{"n_layer": 8, "d_model": 160, "n_experts": 128, "experts_per_token": 4, "d_expert": 80, "d_shared_expert": 0, "activation": "swiglu", "moe_layers": [1, 2, 3, 4, 5, 6, 7], "router_score": "softmax", "normalize_top_k": false, "routed_scale": 1.0, "balance_loss": 0.0139, "balance_bias": false, "init_std_router": 0.017, "lr_router": 0.0016, "n_head": 5, "n_kv_head": 5, "head_dim": 32, "vocab_size": 1024, "norm": "rmsnorm", "norm_place": "pre", "norm_eps": 1e-05, "positions": "rope", "rope_base": 10000.0, "rope_fraction": 1.0, "qk_norm": false, "attn_scale": 0.177, "tie_embeddings": false, "parallel_block": false, "init": "normal", "init_std_qkv": 0.0383, "init_std_o": 0.0, "init_std_up": 0.0383, "init_std_down": 0.0, "optimizer": "adamw", "lr": 0.00261, "beta1": 0.9, "beta2": 0.95, "weight_decay": 0.0, "lr_head": 0.00853, "warmup_steps": 469, "schedule": "cos", "final_lr_fraction": 0.03, "batch_tokens": 262144, "seq_len": 768, "doc_mask": true, "train_tokens": 820200000, "steps": 3129, "dataset": "wikipedia_en"}
Below are experts of layer 5 (counted from 0) of a mixture-of-experts language model. Rows are named router (the router's row for the expert), gate (a neuron's input weights, with its number), up (a neuron's input weights, with its number), down (a neuron's output weights, with its number) and show model dimensions 0-159. Each number is 128 + 24 x the weight over its row's rms, rounded and kept within 0 to 255. Numbers have three digits each.
Before each expert's rows: a language model's description of what the expert responds to; "mostly gets" lists some tokens that are sent to it at least half of the time. This comes from a sample of Wikipedia text that the model never trained on.

# expert 60
What it handles: Sentence and line ends
mostly gets: ".\n\n", " |\n\n", "\n\n", ")\n\n", "==\n\n", "===\n\n"
router:144183113116161116140092131125110089104115125115094131117114147101107079100134103132142131152157128159177158119117133140080095157106101098136086135132135112116165144171064137128149131134178143110163081147137145172145105178124129140151131123139134133125085140125121101156143132121139138146123150125114151079124103123177140132091087120150104124131129119129119111097113156132141135143120105124119111119145094179143137150145133129127152149141102155176172130173133090090149115085120153
gate1:136125132152128133124129114181124119118092146160120159101110130110136135121103120130141119098120122108129123087132108144125120123160141166181095130116147102132117113123107138134144064148117153087142114118129132150138114095130100129144114134153105121120113106083173149203121082115182116138091149129108165125152089129132120142146105120135128135102085139167129127138085130120148140102141157110115192156081132128083146137161132131114162160102131103141115135052140149098132141165090103
up1:156150136088129156171116098114128133146169109107125111134178089126087074111119128100155100138103141154096148162100148070135136125117077086133149099080130141132091112133162145134119115156177143178129120120145125130113123116138109142093105171119130149158144125124101101120137198108147128094157124117153136120146173158110132124134120119132142128122153097103176140137136098130105145166113147129147136101149129126131117154137130130134122118123170148080123111159144109140139083077149152
down1:109148135126159111101144116156139122119140119167116153158147092103112110115110124145077123150101169155155160141131170139086159020136128148145109152131153159150129121132112157126135106123122147095120148105098126115177121137129108129135165097129097141139147142134138149168145164120122150156105132129097165123128118160164114113142117139151121113118129110153099153146139146108101100118075166124085113118150099148090120172110143141078105101132131143147156160134168124109112104122132167

# expert 10
What it handles: Mid-word consonant pieces
mostly gets: " th", " United", "ober", "arl", " Al", " South"
router:159146130135165143118164120154109147175120146141137099082135066067109173138125132105162116119104128165119140120145130094096148127158157146151125089159181176168115114100156157163136142140140140122120134169128127144135128170126176161074132120157144106137123118097093124136129134137119097113118153132160172122152116131122121124086147143095104120159141130167137133127093114076104098123111093134148139113156137128112138137112114087107147098116117138101138106112123133171160122142169132
gate0:155137126147104153157163091112124093133116128111159093148157140121127112127102096109177153144108135147187146102105112137121110078132139064120102140135141124134143131131107119108140105121100123161164125158125126122139188089113099145134147127130130163093098118133108063161130092099117137120133144112111108098126166103139133147142118119102116116095106139109172152144125132122121154140149162119069110174136096156124137138132094131110092082122155176152135145134133129098153108157134073
up0:118140105141126117031101164108089114111141122133102141119101123135148130200163123136109149122112098135098093133094115152119116152129105156114164132103130097123158121177141124135095115134149127139083122104153119126124093144131129103109105122164118109132125128110131082077111127133139109136141112126154171115114133134113076148161112125139168130150103106174106151113115132130140101138079130120182107115123160138138126135181137156173159160125115091122126119161092123121117142113147171
down0:148126114131108119075120126101126097073121089121134087135115133132086073116135090104108147137147093175132111126105142126128126133076105068130091162133129093131119146106130133128057136114103140117082106124142132143114122092182150147105154127085124136126161135122153156129159130105135116103136118097146141102163153124112140156162143155150128168121107152120104097103121145093112142107138143095105141087144140146087132107148123123173130117111152113165160119162155137138171111124124101

# expert 42
What it handles: Latinate word stems
mostly gets: "irect", "du", "rict", "duc", "resent", "fer"
router:110117142133075160140122168158148103136120089153140168103133134135142111130131129095156123105096116113130109107139106098160124107123144092111134150124083148171105107103121138115134160110144159168158095106103120089147132137151102132139155130116139154144110112118104173149115152146145177099121118095084141124136149128092159170109192107129153097131102093119108107134054106120119095129147111131138114176112117120134187106102139117141119119103134140092138084148092146117104141104148116
gate0:126109092106073112126137081122106160118067149129119130089176173109132155086170109159146128163135099093120111144118133121124098140126095121104112105135136121110152138136128112130114140151160102118135117127166075133114142153186123138106113107108110104119132099116107154113121124120171128155136110115087114127121145189110159130123114141140105114125115112111154141136110102163140107168143142140120136092112072124121135137069149143134084186110145114146108121097131134149102068120107141
up0:103130104130101138144143110118142129120081172140119144084131094126127133107133123135156117102149127150177164129152146139134113117149141114132176139147126118099166178090148106125104096097114142132136078166123152171100141071113131115107112128144132155156093102157120160112082121156142138132100168133112126120123155123075130112128112144140125155130128111138180127175108115161093129131124113139130166109126141146131134116089104082089156178131113185154106091107095133152121089137121105
down0:123115150135135173117130126131140119184115142120124103149076092127123120125129145097163121095092123113128111105158117130135104129134111152100169139093148129127128085111116125126163105150137144172140131102112144163092156123122139169116110116160130113157135114140110145142142129141113066123166197165123166152109154139124132142114120137089091147127153128092126159127132122147106152075102155085101142113177146153150093115172133113124144097123057150115112137112146113092111088159139136

# expert 36
What it handles: Proper-name endings
mostly gets: " Jo", "ina", "ia", " University", "ai", "ore"
router:125112109100145141125112114107140144146133127070148098159144170126129135133127123148113127084101102119130132156105104122122143129105131172130145175113144122134072122125089089088163133119158143101144116114100108082122174148139102104102118111102115124149138142137104155151146139128129093149117095162113107153137117117106108181145139161134135138139086135122172143101185085137143151156139127130098100131093121136146134077100132114136128173178124144119181132151183139123144140177156107
gate1:125129130130133142113163159168148159123154096124089108135143144156077151090124122150106143138100155160123136122105153123126145125128146139144080156120099106146115131138136117093109110125144195145109119131100116143131114093133137113131151174068097130154156092117129135132143173138175142089132161132108128122105156128122092089119155089146084172164125115093146103156134077118099088138114142148112130150124174107159147176093101133154137110137098125093114113149152122102115115119097145
up1:138128143106070140129129133137122178139121134115114095084110105133098086125182128124142162140125089120080112094135104153145121128116120104141136118155124198122137141139125150151124170125095098111095134123147170119114102149138184105125123090134143099116112113137115130106133111134125165128109124128183176127125138196118095122122057140104150082153116149105129165118142127129160133128131117094121094155095121138161111109125134171106089150095137119137126127106119147160118102156145135
down1:128110109135138128106132125111116120130155102115133110129145168114096135146141084162115143145090118129128104105151145167133127110148149134097078105120108112133127139130129135092090096118163180127119098117109085173133109123130102145059151113129081127087156120149164154130154116097151167168146124129119127110188104133121121152132184149124130142103143119184106152083131130097118142127103097106113102125138181110159119150140128126122110120147135115099139124116179152065109143152120096

# expert 3
What it handles: Digits in codes
mostly gets: "1", "32", "2", "0", "34", "30"
router:175154098149158082170126086085153158091109130076135103127136132139138165111128113164126110133145140096136100140144124109140098145104086083125107106134159098138155137116109095101101105124110127089093175133136136144125095139156141167105114120105115098092097131136120090128162104135120136157108146118140107129109166129133149141105107125091148169150127131109110133103164141112128083152130134146105119104155170163114063138123125139110095111126135134139177114164131142151086119153106153
gate1:132101155160083136145097128093150131124101109139075134096158100126119100126156131099139168136170095137084118134112141140132072134129137149116119115148136156152118109131147104143201137122119148117113175121107092048100121107133111125106145124114163128132120117146134127176129123126119123117191139170180105124130112117131090142101131160088127119141130123130140130093152100112109132126143144122109088123085093143182095137112110151112121125135121100143068142101145130111122135092134136
up1:128122156105119158124108107149130078149130162105149115120110134130158136086124146129160125090154104118135072131132148112130186125099112143130104205123153150167108100086138152120160169095094150127114153150108110165147119125129157150163175106145085120099142115164126095092073119121138114163110136132125134109155113137140128151138108120136139087122110140112100128133121116119088129089151106116101104169087139147105139159096091169131100130102144137105146126103140112164126153134121148
down1:130106083098148167140141109105129149143102141116124110114092092116152142090121145161081100126112157109111078106121190142110120142108167124146128095099151178143162151133133163116114145083127137120145127091112091135133149097114107172132146089126137161136130113105125132123085125126094133177119134136112093115138120138124105143077131082101114148101136148127142130085115125087129128141132139073116183131100098154122109153097098148146118153133114167163116096110149125096091115138115127

# expert 2
What it handles: Field label separators
mostly gets: ":", "=", " =", "'", " –", "!"
router:148141128131160104166131100134172135142090169128114125122144158121090128139143109123147133131139097108148098142142121135141150148136109103094090096111130113128100138137085114157101077149156106079121116124163176137132094154132124128147109142161093128079107175117137101165147076093106103142150125140078172129108178142108141151149101116143115143140147122121105101135172135131097169161145163110143142177123091142131123088104142124158135120134109100118105094109113121111113123095124172
gate1:157096139125130128119128153146087089133137124111101114112114122141158127123113125118107182127138152088137123110149116106131137124102120125113111111106142120132152144098108130074076165100084093163116151132114150123157104164101112133084116071149113111158101180106134133128158134137102178126174113137100130086099107127125127172115159105112133112086123129173129128115129103146097131073106090147134163179136149134129157129093089125154131149102087142141150135145129133085119134101157151
up1:101142103099156113135170139158138161123093120096125128148141118165097099089076120156123134111117115156101138124138140114103078120131133081139108120118118101126141129161121102144159149115168117109118157145165103153142102124137127159133089152089152113120111096135139143161146134106143145117147099122154114109175114129126107122141119086099156111127126138125098100174174181138095111171161134110110134095115051110129129147162164143097166125139138130156134133086149088137141109149101150
down1:172152154103113113118078128123116143109161124157114156112112114128147152144120110069156132129110122121126108151127103113087166111129086140129115168126159128112092116147125152083108117162138126072101159090138143135129102167113136145117039079098100156145155099116102103119118101143125142166136107138159107122151137176098142109117147114104147144095127097115120132115117106103162167134088137156103159136127102150116094118154136106136083131120117137116118122128131127131179143088129129

# expert 24
What it handles: Table and heading delimiters
mostly gets: "|", "=", " =\n\n", "===", "===\n\n", "-"
router:166177083131158116142112104107137080077138120096109140120141127159107055176127107136136154138166099145143108139159098102132128120157124099122118112109151092102107109140120113145102117135151098144151152151150136143130108158147120112126150166126133121112130161098130112154134104143090115119150104102092129101097139150144162095153114113126136153091140124091152073130136171125134166110143102144135107185110087143148139088109120169154125115103112134155117137119096086143118142123107171
gate0:114119097129133161128137161133107146108141090071134089142150158141086118131112159116118119095128184142131183131124145117151137133142114127102110170115167140121124122086149110166136128121156144138111112122121122117174116100114143126066139122145159122128152126085183101152103131109129108161110135114140139141094110086109146128166152130121115147148101138142165165114106148129126098161123195116140130129142117129118134137108146069152102098125164143127106161125106105168172173095142097
up0:126144078109106138138137130144108116140170122083158119121169130129111064115121118126110132083110181089141185123131126142138131110133096150122134134151174103134133112114140084146172117090155130156137094107158136125112144106108148130076132122150139094148161149117128153148087130138136149137102113082134127155101097090096140117151142148129136140153133128131147163128123184131066102155158143088158118116157132126125146131089126099119106152170161155124125131150107118154155154084128108
down0:157105180114099110108068174105143087160095120163123079123146139117110115146079106122053122111151110101126154158100083127108102127158123151123174130115069117134139142138146101109126159153149104104136095095150136156155146149127125132166152109122113123131149084139165146142114129137143094121112115156153116145094163138098133157155150111144113107131137138155093129153142124112097206129143117147127126123138149089141135115116141133121163129131113134105093107117135151120122149146105144

# expert 63
What it handles: Suffixes, possessives
mostly gets: "ball", "'s", " American", "merican", "ican", "iversity"
router:177136129119116095099128126144091137152120168114081129129115166120142150119155104117171089139150112110148114134156134147135161167111101150120099143121094067123158132112110141122117114106127141128090122162176116154136151162146089102122118104137094117131176134128117110157139098091100067145135099144101092162106099091182149183127182150148114119152128142138146135138106154118132156151156161156136145160149094152129161095134146126133131124128150110129146088123131130140158141141105129
gate0:129157124139104112149138113093080156120111111129095109135123160130149132122132125087144149132125126130133184142109088162166109113136136144151155121181094151128124118110119145142095098117135158165153115119118136092127104097080135144136157097123129148111146182170135099111152163116123118140134158138143136107134142103150118174169126123099116108143134073150130181131098153165132133101092140102161122149130129147158138121131116160120093091113178103172146101119098100149089152071117129
up0:136097102131148131143101092124116128074140089149133132109101107101094073148143151138126154153121139146135084150109158087144119146137136112075089139120149112098094137124138144131132089134125128107173105119124184093140160160141093136138133109159176137143099144118085109111125163137135132140215124138105143119134137116090119127111145102135059091122150143121145128127142104128095143128142109155115132105092151125119117145121108128128090116103129139126140125116118154053159114126098109
down0:136109140131148147081145111132168101134142144129124179114176083123136131163098113169145139147133149135137135168115101108137155132111131170156112114179122106163105151105155109143165137144139146104090149121125110096157137149107167179111138158143156113142133109119107138154128119125129167102105124142170137122128106166118147106142087145124123170103108100111133146119172154121096125114088140103169142105121083125157154112173136154085143104151141106127105109146134118188145081161133132

# expert 14
What it handles: Digits in numbers
mostly gets: " three", "20", "19", "18", "32", "31"
router:120166087135116157156138131123091142079095141142126128125138111121160129139147129155148169111139121170134140131135111093163124066131119124096098143085135118141124118150146095117138127135124125118116100136117121133125165108106122170132087087148131094123113127117142102147097145111084130167124126100107138113096100072192155137105141112120125149154138087153168125084105144119178102099102122126125192124090161139146097141172141139133124122143171183115152117148157122139116154132125140
gate10:089131142102069131114164167170128135138126138170173144104079106151140109135127145127123160107144130157129120143116111111166124132136118181135115140140135125180093155065144102120108178138157130117155113101108159187115081148142178149151097136159093130138154110125153143136132119154115131111094106116114115155132088157140108113141131123105129147128120091127054142120144123120120126129110122127131126132165132102121139115158111116143160089123100124164180160126102118112144157136127097
up10:139152127084093140095153142151120160141139134153132160085146134142112091148146162131150065113112147149132142131177165108106147140161144146150165135114124127132095129143171122133129124145115151120122100101129102139108067118156102155143106141132153116143156116149135103147120136116106144112085164165123113135165089174106110073137098168126121093127097121129161138154166188118141161143127168112145111123121100120157151121162123108123130120119102138158140125094083121085095165112119118
down10:125128141082119134126116151116120070171085131110122127123115143089142146111080077153097160104104107144121113121077147133103167171148108126108139104090137125110125134088101147120086161158119138119150125082149148125128087114137141113157131133115082145132108148132135147100092103150134136108103138119129129125140103165131100147101099129152108114156128111126081139096138142163114133131106175160093144158120166062126084108133148122141110160128128089154110141112128169168100107141123145

# expert 1
What it handles: Word-initial capitals, articles
mostly gets: " War", "á", " Fran", " World", " Un", " sy"
router:110141106096141108073152117123178147096114158109144094113133150123147145106106130099132074144144105133151109151098149123139157159088114140149129111121134125111133185143123102133146147148178120081143111105164158131110159167109169144147171159144117109092102149133145130178161139149108090143107168102147146116112145142116105125127114117130161184118140158163105088153166134098140136130152116132129149100136103139134134131176118087124117136091132154111169107126130154169126097113149127
gate0:171108141128102135145159118137129142125162159185160103121105176167151140107141121114115173131130166121089133114091142163112119125141134133108149124143102131128129149178147108107143109111117127140139142123095120138153101169157138100139107079073168108102198143152116119130136168109167083116134149123135112147143141158192179122109129138112173146122153131152138149149129128156122135128118124113170123172171119110119138114134122177129136150141137101125126147140107122101137130149072149
up0:125126106134120120091069133118121121173098119097099164117152091095165094155128100174156116154159100120122107121127119124134148134173123123144082102101165117140136110096126143148207122124098145118126155132164140182161149112124124144116163145141123134117076124083145127156106107092084143115086129165094084080086115095096105122122131135108127131104107136135154156120104142113117110142130135133090098110096115114094122149118119151129109080118110143132139148125148133137129145136153140
down0:111114105112106151138128116131153149156121101152116158205163109138128158140097137093142119144145140138191127175153152158138167033119102095119112139133142127151122126125129119124155115157114147097121143198106155105075133113089156124129125136133133139158116100099105172126107118155141160148145129170135122131168091141136147174111121118113110106145132104111125112130093168137092137141126119131119127152133110167135111139107127134158150153159112160150137162127158113143111117153128141

# expert 56
What it handles: Pieces or, c, Cyrillic/Greek bytes
mostly gets: "or", "c", " Sc", " ac", "  ", " For"
router:098156148155154137129069111135108102158126142114174114113105147149065157153120124113102127164141131124110128140174146105122128139147169165166153130124165182105106114079171130091136141122155135126133148155098117122132152122155137148154152134163137102147092134083114110144137165152145115123111151093134119120115138141123117108085114157106090085144123142134127089080108139114132097099101165170119148104144138127085114174130122134115092123103110116103136111115160156164159150120148126
gate1:131156100103131158148127154106122122146207131157140137166144091119173130128091122112156150106075114114155078160168128136112145170144138126100168121148140123139111151105129129100118152102135131140158151129103086114104135106129074131174118098136121105139102111097142122113141141105148170102137152108125120132123116116140080117144156139159138098129138122138103128127095125107122106164122106065132177135179097116131170164161129108118110145119155155097141127113126137125123156115073133
up1:133199071126157125103106137156131098160131119156189112127143103123112136129143145151153100089107143124102132147144164115112127156136136114128141118095113136116135108158142189145171143160155151114126100112123126186092139128115105152119117081135121111134134079121161151108173134120108202107105165100100163133097105149131080137125163135131140105105134142146117119119140128151134115131109121087142171117149133126137129150125126084142118124125117126109103152142150128194109134097107123
down1:171155127108132124137094142144133141152167145118137094150135127115144123136175131119116168083132102055143182137139115115115119173101105120153103142147112175134164108114140105087116148165098099106103123117143132120165144120103089098102090130129186140170182101109123114111088082139111166118145121102133117138098123151161104131146141144127101140097117151189125121153150092139119117167111148141164104131119113138117139109098107149124151098139120143095142125162133146122098128119149128

# expert 38
What it handles: Sentence-ending punctuation
mostly gets: ".\n\n", ").", " ==\n", "===\n", "==\n", "."
router:123133135142163110139101084133167108107101113130133153084107150123122143151156093130150118102133154116158152143135125131123118132103091142073099160142089119108147167142122119089140097096150089112185118165128135140159155139099147128147109137154120125110112127131132107125169093179140131088136132131092136135138145158133111162099084115158113144122154144128137132146141179105129141109099087071112145132106105155120082168131168109115139158127143108193125105124166117130101110097119106
gate1:138121136094148147079162148116147132110109114145137145120140164148127162130125140128100144164082128133168120120104122104110085101133160113115133098121078149187136129100144138128070144138143125136094168122118118118076150148148126151120141106143114092105130098076092123116127152151124149109122085176178124131149087122137120091099115123122117132110127131155086093147131161132163113122149127153130131111102129097114136107086108137104162163187153169100142123146090135096131164125112144
up1:148154140115161150109140119136139115130100135151105129108123169133123153168147105152101151115083122116139151165099113126116094124103135128095154127143070127142153131169153122123094102104143135148138150155097146112110144128077130141139087104138114103107108127085121119116153175142129127138141101131119159121181126154133111119079123080126092150131135136137154114120123166117160068087135100165146129102089155119118119149065124122097121175152115152100120092138141103094125134078093145
down1:115118128159156147128093126171136119151095169111125094132131147127124173076181107154154096073140108112127143131072096107135124134139144121139156114103111135149117129121118147105138063099130094123111142127139104088163111146158145086139102121200128099116094153101148086164096145127140126117115103157135156128107112123104137121134104137163143104127125131105144136104116112153131130157170140141144142181100160170107157104101151156141131140134188126144130110101098133133128112104139132

# expert 61
What it handles: Prepositions and conjunctions
mostly gets: " from", " on", " in", " —", " by", " during"
router:138159103111157127090108085105150154064148125132096139100083169179156164138148107083192177109150167114161123138094129148126074147097085138110148114143146102149132139125098124095099097137146089155145108130117165161135125160132136135152097115178135149105130138142136122104129135161148141124173138116107162125145155096104127137154116127124094131147119124156122126130107146127093109127099100106096138137103148175131086150126135134126120142126117110150147140123114152126104147100156104
gate1:127096116161085137057112123126135120118122142144147088155131134082144127114114150100180109106104122133128067083120130154145098090157145126171109117089187106167119119108167093143091135130153144128134113110126128083105110132128128144119134166142134135153111188132125131120115110121140137137139141144090151098142125163109099096116147143130104122138134081132121128076129076148181137163150102076132109159096105088129128130141098155135120123123101132151116149116111122140156111123129112
up1:161069126078130087152175172149116152123150138154120132135128106126137129124098142128072127165117129146116136093095133123134133125115173109122125120129113147121112175126092174123160158153108158112097172115163104150118156116152138145120141146126149135140128103133138129141140115085121132116080117159192119093137111115165139094125127125102138132107107102125096096150126154140097151112133156145159125080122077106157138099164125117142183098128133154145158131138135166151122172140149165
down1:109118122119148193097136130143089129118132103148176128114118166101129108109118126139137132120115153114143113093177126156122146147126177153107163132166169197170121131099134135118138158140084154149096096165116151161099114135097102105135165142135106138130169104106132111096133124103124135124152135131090138082162145143137135104164165128112097120098111131143148144106129109130093135147068129137126127108145156106157180142124107174145119116168118104167129138130092123111159154136142151

# expert 0
What it handles: Mid-word consonant pieces
mostly gets: "ct", " elect", " Comm", "ip", "op", "rap"
router:130108147123147134121138151138141110139139113152144169148134156127153151151146135128175128107111144111123114120133119164138155179166136107121143125071115125112128094124110168131151138105091183120140149117104118110110156123114126178189176109127098122168150124128079154103166152108189171096106088104116067126108094123104124163150142129152145117148110084117095166132133122131127106150134109061103149148140111096132123107115128118160124118135109122124105140122149129119149178133139126
gate9:115145123131114104144157107113155136119150161100116122076116114156164130128152120133184132157129173126099114098144176132155129126131103154120125128116107126151123110135082127137113158092129136143201122145129133107131131136155149113129054119134120124165099120138106145121144129136152134084129105110132102130144141120129134157146107109111107163135112170140130115164148135168092108150174098132139179161088147112139154090122136170110145154115128147096133100116144161102140126190183088
up9:155119131101110164076119118117159148079131126100132198112128080105152109130151121126128121130120135125160094144154144100142142104106141128112136132128112120115104121150144120132093151116163147097148154146131120130141160128159147109119119119140122134093129099115110149125141079141119142149126124088109160133095102124118135175105122129099109124109067097183165107172131080136133124130132140113178144183163117116129132112107087141141112092147133095102127120101139181140127184157154082
down9:106136139107116113149117131163142138089130149115151155120110142203098133089152156163110134105122093102153148108124091180156160150140142095132122097143114149098156121173147115143139131138096143095171112133134066132101139125138151091133127149112123102104130176134123150121079113168129189138150119120136119145182121131107103160174144080095137139129132113168112112123149138135100135135144150108130148152129125128124145133105127129122138128159113078109155140120173174117150092159110125

# expert 20
What it handles: Mid-word stem pieces
mostly gets: "em", "overn", " stud", " rem", "rap", "rit"
router:098121159146161104123127177179137072124140093158173181147144105141144147144158179129129129094115150126128170171146135129121137149180164131119130109127106090106139138144149187123150135103073122152100135109118145120155100119108126151088130131130141158133143149119114159114124161103145132107102135137089156124105137140106134096087123137161126147140121139113087154156176127126107099125102111113108119128159123075150128120131132118123117101142138089124112134093119153093160117077097123
gate9:134124153112131120171152116134118129153082127110129109123142111100106134102150093126137131112094143157098116068154132135119132165121088056130134123156120135165151140171106154146108160157137151106103128110138120099123132141137140150134165131156105142137141112097142070165147104090117109167135157107136155164120105135068134160127133144113107102136113098116146093157143111156116112138145161160091172114134145129114119120117180125145129142155167123157112123109093108094100178170145108
up9:126094135121085101131143135110134123156134196122157133146109116156150119142107151130109179141132120144160118134098135117089094125084146149115145129129116085141171104096127114161128146113126109080153115070115130171091109119137118089141149134137114132165161135142149114137093102104159132121118125099132130145145120140159146123105074119117149172185125118116150131123133147127110141128157110137085139065113136139129113144125141160127110148065168137165093185144104121110146110126155099
down9:120113132094142167111147143148150174171128104137114141116129163101137106174087115115089127161087188155151147147109093144117132094162122164120138102129145126123142152121111164158144130154144138143098189155164137152161141129162141125130137116151158178128097106122136145087099132106148130109109145109144141124114138156134124098131118183105082135143135134093096138148108163112114138137086110164091098158114157129131108163133096142112176138106162150121129141113149092141159128115142099

# expert 45
What it handles: Hyphens and prepositions
mostly gets: " into", " by", " with", "-", " between", " under"
router:129121123160135111141151090104119131108099137115108106109096165153129121110159126089169139137117161123166062142155138088142098147142068103099110146119129119133102155144107095133115112143132084147088132134136134133136144159142128126141138164148094159090131143155129095130157134139136120116169130154109126148128157111101160127159093137067134144110102140135159085184119159131086142142140094116110140164127130155146118124170162164142104115103099097168090099121131123151133172100115114
gate1:112131104141075181130121139120167107148122134143087130110095175145164105115167121089139160110106175116156091069116120120159141125111131103127129158090144121097124090133190113124134096160111123150153123108100124171145104094136125116085148120125133118109140102111111107141091132119139107144132124124097105101123143091112106134112148128146145102128096129132152086109117101125142121126104170106132108113097171129122127101121140103089125099065109130072140125136128166111130165149097101
up1:129169098119150135129158085105148118107107112112123101164125111109097160121157150150128102155106131130120118126100111081136123108123088125121162149118138116133131107132157093086110141123139140118091129145140149171075121138093107152108115139133098125127122104177117111109072136139151140144107166160080158176119130131124122149154116111110113126078171119130125119062142098093118094111134116140090142127133128109087078137122124185117107157136108134132108115152120124148162109061147150
down1:123094133169119105149154127107149137108136135114125109121098132148134134143123153118112147144110140135138085092161139078152106119137117097138114108106117128137138121138137123111129153151113106141148080058155122130104141131127191160153123137126110151159119102136136148153190133184068107092148120104117118120171128132165062083097118155103148139103101159100139113121091122124092144165104131079095121157142138139140144151129110102138164120109151095141136104138122162113102141160097104

# expert 33
What it handles: Line-start punctuation
mostly gets: "|", "=", "  ", "The", "-", "==="
router:156114111119170119156095110122187103118130171147071142107127114160112138170156084109123171125150135149174141157150060123157130131131092115106138129140121082113119106126137105127085108162159144094135137106149113126109102146135155102134148164153098142070122141134159126163164153179099151117164091101137118125127130131108129131123108113113118137101137133127121105144165148118131173163101107140160121145093117136136127173147130157148118117164103137109134141132137108137159132087092145
gate0:073136128134118108121105112152106128055109120161101117153114111113105099134174108107128126096117118064131107149105143157146141150155124132054120130158151125141163190134136104156104125094124152100119104114154108099131102156140140128129116145148144130126119156109174099125084124096136103133124192100119155111098115103147110173138159123129123115100101144111132136081093105091141125128098124128087115153134150116122146118101098154117129105137113171137167140125103127091142113113140122
up0:126123111128133169123179163115112138159144131127109107121117147099139168142085164164175143166137132149137111096121109126103130115090114140183086135130130134144133078137113155121156149187110125121126148144113118165105154092119131139123103098125134137115093115145106171090168101106149138144140128121112091138123130155144155080091144099123164136177160103184149125137165155123121115082168147094161134109148096136129081132156134122126115119116141155125147099120134150108105154117111095
down0:104157132110164047120168150137117191133114131138108119123116114140134113119128179134160116123123110112200106091106131151174140149129087095102108079096147133120120122132112112147121154118069121154126128140132130157144151106140138117115138122157119125137120155168088091103148128114186150182137122142129129126122093120076118139161133125123125130165111165117086106122085116124130150150106100120105150142093123102118126121100171110093151130150161141139136136121123119133109098141128167

# expert 46
What it handles: Vowel pieces in words
mostly gets: " se", " No", "se", "we", "orld", "ake"
router:113136095111100146146135088094081152068101132085151109167127150142132122103111133126088112112134097110104127149120109104113125112081131120145146172131126122111096146144083075088137119101142125103123112156117138124116158118112096087111125127081191139106135124129159101140091146136110153130149147168148121112124110126142115114156131158105159135145108163120165157107110107132157186164130126150111126107084122167120155079132123123138137147154118151092155144139143133108114085170123110
gate1:140126142118121099109134103154188138124132115106122102117131057154126134133109113103136142130115134126100111102122145116146127157132111131165153116122129121136146145136125123116158151098185118185109147164118043118122157124098101142136147145109143159112140086145139091110106118158090097148150138134131105104133168166155140107151137167130132123106148095116135148153108128113167182092181121112104115158100085096123124118138086121092132111108147105128142098087100077111134121122123121
up1:163111129153132110133133135091126140131106115161147109131146113114176159125121142135092144130120123115131132153147073182123133064073122122144143128140148097104114131124118164132116057145152137110114139156177108161090097123088140178108122126153098102092138128142152137102138106128145094115114085096108153157125156136138154127094128125108141107110094146141144112156144158138107133102088138118112131143143136154120132105136183113106094063109106154128079147130150146155140116135143161
down1:145115138130119155111149139141131169142098093181126141103151152105121155150111107133134123128128115144157121089110139104145161107130148119075127138141127127089134147085091130163111112137129164150132098161187142139046114130113115139151133108150113138120103125132115128120107080127135156113117132052135126119134117149117136132175126145107111091146112132167110093150147114135195134133145111096134142114151151143092158191125107126162138139113113144089143167127134116098151084108115110